Below are experts of layer 6 (counted from 0) of a mixture-of-experts language model. Rows are named router (the router's row for the expert), gate (a neuron's input weights, with its number), up (a neuron's input weights, with its number) and show model dimensions 224-255. Each number is 500 + 50 x the weight over its row's rms, rounded and kept within 0 to 999. Numbers have three digits each.
Before each expert's rows: a language model's description of what the expert responds to. This comes from a sample of Wikipedia text that the model never trained on.

# expert 51
Description: Motorsport and sports competition. Words in racing and sports reports, such as won, match, Championship, Cup, chassis, driver, and separators in results tables.
router:469485479501497566523620595488481478472500502482539615599475433505497441528557492572485538537508
gate0:566502495425466543496511545525498561498542472448524555561482520398418452462508502545536469552495
up0:490542467510376461612564501439532436471517470514482544540524445533569457527529498435565518565482
gate1:473568464531636552506546573447441464510439497453493497466476491516494430537503533558468414496553
up1:449497450453492518485543579514530375491513440608502508488461497497539476561487416593569413464497
gate2:438573510534487498425484521442490423489410552529592571525511530411492483437575566534481559469555
up2:562447492548557488565442431548535508480612516514480488486516451538476582546550514532478465516577
gate3:505493475482533535524537583442460551486455446466478536613512506413582471519581534541433524534430
up3:486512463456544505584558525497520517503485483482603557473443425471481542591564509495476440497491
gate4:443514581506549527450520492543486504551524482523424459515459470494414527486531468514482521546524
up4:456527513549507493461551460516552462524450438469430523466461488556436452448518603452410547565432
gate5:474477426578492530504522506462535500498471499578514487449467433609435533425620576549454466529494
up5:599457476620520452543466434554447456465479541514581450434507525531491529460477545618500482490564
gate6:362497561484567570519469450491462513517471522504597516512564427556374428451514433429543479548457
up6:557431481435583496448475550533463396598485492576490539462454558556490532507492538473433563513461
gate7:521378476481508504501475500519586505543543530465511540432510509492522572477446375502478506561417
up7:639384458523543468445502498497506487509499485437486562520507530518585458481541500495577501501451
gate8:477524477489578471432485453455442409458471580482535540516554455428464438531581493526479517463461
up8:554370488508442473459444435483452519553499430503524547607552592476542502530372576524605521487461
gate9:470576564530474508573502419446591426443521453497511487455484578482441464501497497565503455418558
up9:567465450403548594525525504532527570466541474514464475431470429544506527514427383618528542518493
gate10:504488428405416516438557493493559461475511520514525534505493580466502471471516493533517523565520
up10:489464485448502426496481500516557453464555555506520376563439489469473538522464447512569519480573
gate11:410450532538571426474566498460478562478425504441440585567531494515511493463626533443485507475511
up11:578477519492406520510449458551608392464608510457480361440544472467454582507385494541621453538525
gate12:471469524470567513497467590533504438525464483580498544489412575507546510521469585388468497510523
up12:482543540416522458574416449394603434567463562472593444525528448532497467538474521506486471497469
gate13:500502447532576508548561374490473468477570425484574458682548568522554513464476465510569444519496
up13:458482482514495436464488379496463462429586406448653439491508566384512511547507467439510504483465
gate14:466437511585476497558529543447497423509525459566541438425558414454385511480531477491479541524432
up14:443577466472485590494480494548468483521530435402533448544506448534513519580538400525563479580522
gate15:518475514603490480537623583456596516525549447538512465472452491517535577468468473500482561482495
up15:554520545543508472528558525469508436436551567583481454572433513516559539487427482584463611586451
gate16:404432532534467520528472505449494455440542555554515575530515499551509486472526475465453478513414
up16:537520493515356463440522486482494480483557534586486405502576546565448477569498477471489498489516
gate17:529543588485658443439457525522466481429539491599494488424411464479582561530530458531431511409499
up17:525553529452551428453529601458460462442513438554531518522534504469536455521502490549522554526500
gate18:546520453462416526526382568596510505528542465396470607485430526467413495566533541498461424536576
up18:480498481570437572482445473506527617473506603469458657473512428450458406469534503445477518474470
gate19:544460551474533519441535478501493525516432453451599525470504528577462491546462516471428497546467
up19:538513498500484496451529516521453542565598505548505554501508475442559534560509464533541476400456
gate20:470408534552497519397506443507439495508527494360516627483503438420514537514531519467466495488440
up20:544472487399572518476481460457523579512493465504582487410539613482490530498422463461515441506600
gate21:466507487489557473515508512660524510492460568552530509511566492511532470573509520542530432523516
up21:549532485477520384556485416519466458548480429523475455530537517481452461520448486447532431614504
gate22:570511492550444575494558508553495480526460468532510538456535426477436497498516475604528473448507
up22:485481531504502516469488438536447504557464498528505434489516527417557512522376483521513452413519
gate23:445553451342482502518576429436573458500387549544425524599496496398561473533475485444484459464483
up23:543510502523614466557472467510572437514575425488533481468473494504475509468437479465568481558416
gate24:520539471401462490523527475471518546477492433567511521472506383406621450503461424483414464561594
up24:504479459436456499477571454467509578528451566563510556546565419489530560535500491577554502522482
gate25:388461465501567402553509504537478536515414543436420478467577547506527450547399528503472466455505
up25:562514455540415451595476554461436484464497438500386539501413510499570498497512483549426501476472
gate26:467471437513525475455546621453493482483459514454525445507466443458535551443554418513420513482526
up26:473558473545426489430581554500402500412464454525499533587573535550502488463444486480551537477506
gate27:458542480379520517502552519528516458513474524448526540483507433538580496506512517549522434547486
up27:467487624485409512499501473532499497427475464456564455512523435386498528516540426458458428447537
gate28:440463430504477601474557502527488432495480598545514629528593479536443494485459502505439525449481
up28:483474527566453546556434533483580492505429476548452526532521623600524531487442561487494556440550
gate29:561540488466551456365520507547492473429355502517441471446505607510546563495486558527462505585468
up29:486496480552541468498504492570501481436444384507460394457407424528534471467498542489404540472557
gate30:501480507521590476472461436446510483498490526526577476558434543482592488529566470594476579554514
up30:515498526425544535494486443461475507463561476485499552485468387460569558509588500500514525561384
gate31:424485523506498550538573535463510494492460449512571559531611606526515487484436524493538552480495
up31:572409515535479523491478499482563450476553462584513474456468470506501539495497478483486486482516
gate32:499470468415490492524411540401529498486454501551469550569600455468515467469547504504478535527428
up32:556628486560533601512491537519575565532486455560540532473454537575536472551545466536489529437527
gate33:527496534466517363404469519448448565551462496499541472514527477590551537450484492500523503487524
up33:503476525496531589503555434533597536536557578512554448505528510491511379495518508445495462479550
gate34:526435487469514526572648533494525432463521499551420544523462502527510524452475453434553501497561
up34:532533521582523487451465548520486547560419478485549497392595469381441523542601425565553412442470
gate35:545489513460543484534438485541506603521643424510485529418433448534479483571492534533469598493567
up35:484466510645416478395548536509476511487483495463476510526536496446624435549513502531449564437483
gate36:446517544527514543582472569434439417509540482480384576511502533487567562521608571535507445470459
up36:718491500413477412461506460511517543562594427484467502483547506526490515589396395544553443428520
gate37:529499438583537502536542540529520512473475549511442394529463496560473506478462498513528567482419
up37:549506394518500576428476489448450466540492529475507519540474584556528553501474509545531511430446
gate38:492449446537468539484600484465531504492453496533527510523498577472391493552566570482584389507554
up38:481517483445391544445508507416501547492446540543518488593496510482498510483518562447477439538428
gate39:501460435490550495364554512455494560535443412563437573484494501461495507517480481525477501534542
up39:535524508487534462439490488505456573531473463475494619420500465548495501472493442620502602519528
gate40:593472463483595514543532471435469590501486564571659513505555514470509467517568505521485387475486
up40:484571579556604412440489496563584497568523508433536430478595496566495520561381465489526596514516
gate41:512482472525435543506476450543548480484437570476515523510456518550522412440569493637431524454448
up41:476546533402383480522488440464486519520538460486505499492497578427457539494416562505564464568504
gate42:563443420483580500496510575460499454514523536524519485571519492539501465437532525403514459515458
up42:433459514540526533388379448512446448395564459425495540527475509427563617466588469475414461510501
gate43:458510495508487545406569541461487494485381399584584612526437546535524538480649527506557508581434
up43:429507451489562467514579562471431537539515506442488488507485551522429568523406544505572495485458
gate44:554526563495409531485606577445551496502469496512547456579470469466581527515465593465549538484551
up44:500562464522457582517487463460390486559491444530474531475495564411572543515442548524455519476500
gate45:559590488460541533608479481534471480505554479444498500572579510445553433470524482438458550454532
up45:542435480492514545527554474537481499499518467562586507488528550555570411554518440553537518512519
gate46:499451478504446486526491559482490503502566469538519494491465479492517545540543483516406456426489
up46:448430427491543444608552455482593385426488529441495494547453459450484535523541381566498427495467
gate47:521495466358491584491535527456615430500522542476564541568563429549544547539422459506472468481491
up47:440495460394475588504550503470549374479571581469519513552573437574527555414424480538516540447480
gate48:500440489545530472527566594559400441482567529498546567550512408583541543525524480479460593555498
up48:479508515446474576417425494571513513389611462472446498500440375494548489525414469535513475451453
gate49:508479408473466592555519558558565558458490459526462540485436437487526468572476463520501493548587
up49:516519528527549540470484535557425401525525532474502540486434579555504524447549493445592557504435
gate50:570462561484561423550462541540426485510481599592495596528478496477507464534538532511563451561512
up50:514594573551514428559495538519329466467468567544524501568552454516536565448617486561503406507472
gate51:528477463459481481583594470480479452525436562543455555564499518421501491507545561455444531536484
up51:454477538479467500492536460545535612513512492541521413437545500430587425527468485457430507519452
gate52:508428493512477479590505577554464427534568446480424485582468539607458492518530516541584436460464
up52:517435506410512461445417465563565551515529527436538528484593511465465488457522458469444465508456
gate53:549505481461486534554490518575551518488443431534442533494418397556391445529508568495470505543491
up53:521526502521457473443465454518514564496532447508480482496510576472545564559441460522450485521421
gate54:484566479510598549552568583491405455588491494414660567519427495580459537538605496544470503517605
up54:441533566522440465550411573460523474417562557536437513483574443503532514452529516502440439550521
gate55:520595494460478483455485449470445458466497547459535498502544458410548487474545532530472493515478
up55:537424501454552481521547529573523568560511454486513468405566498547479541565566509493561484461433
gate56:519526457487488478499652560522491624492569465491600550503556478499501465459436491439553488482489
up56:501455412590582502439628507470465499546602482359499556471498507492458474505649425527420462498475
gate57:475510462449504540494540477418483420440590519587574584527493432555629495507517527473486502422562
up57:536484559516550455616405482515553490457562430512531558463544455590549557461539553481492508500575
gate58:506495496530508497600482537454511464447528443575414491490417481551466370470511461468597519581479
up58:468411504512597540476522537530502529584522438480520550537632533517496488479456491493408474540472
gate59:522500460500401429470506482467535477460489575479501485471462498546495453464514557493490534530526
up59:464482497520460480472519533572591450490460574530459479572540503450482458481488505481508503511467
gate60:446547492475468514542465579559437432510527502533530453553487519517523467466595548513470428437484
up60:484444538553501558409512481566454514477481438458507531438589534471436456506537499517441481511473
gate61:588496588454480493490590520557488538431565538495580484544522452550532546445467496428479582532504
up61:523483474521400591482517488549490471485505531473534536548528462483509528437439474547544521474498
gate62:486395527569508681396434428557442499548611487439564558639578603463450550553500534577556504591482
up62:570534495580392553444510569504454392554548531603587527483452471506525499465461507583511473531524
gate63:504518445542466434474498461671523528549522520474611454471533586578492491503549453503574452588587
up63:531489485504511488400535459493482538589456546397541519414535419448505599534481452492489470376574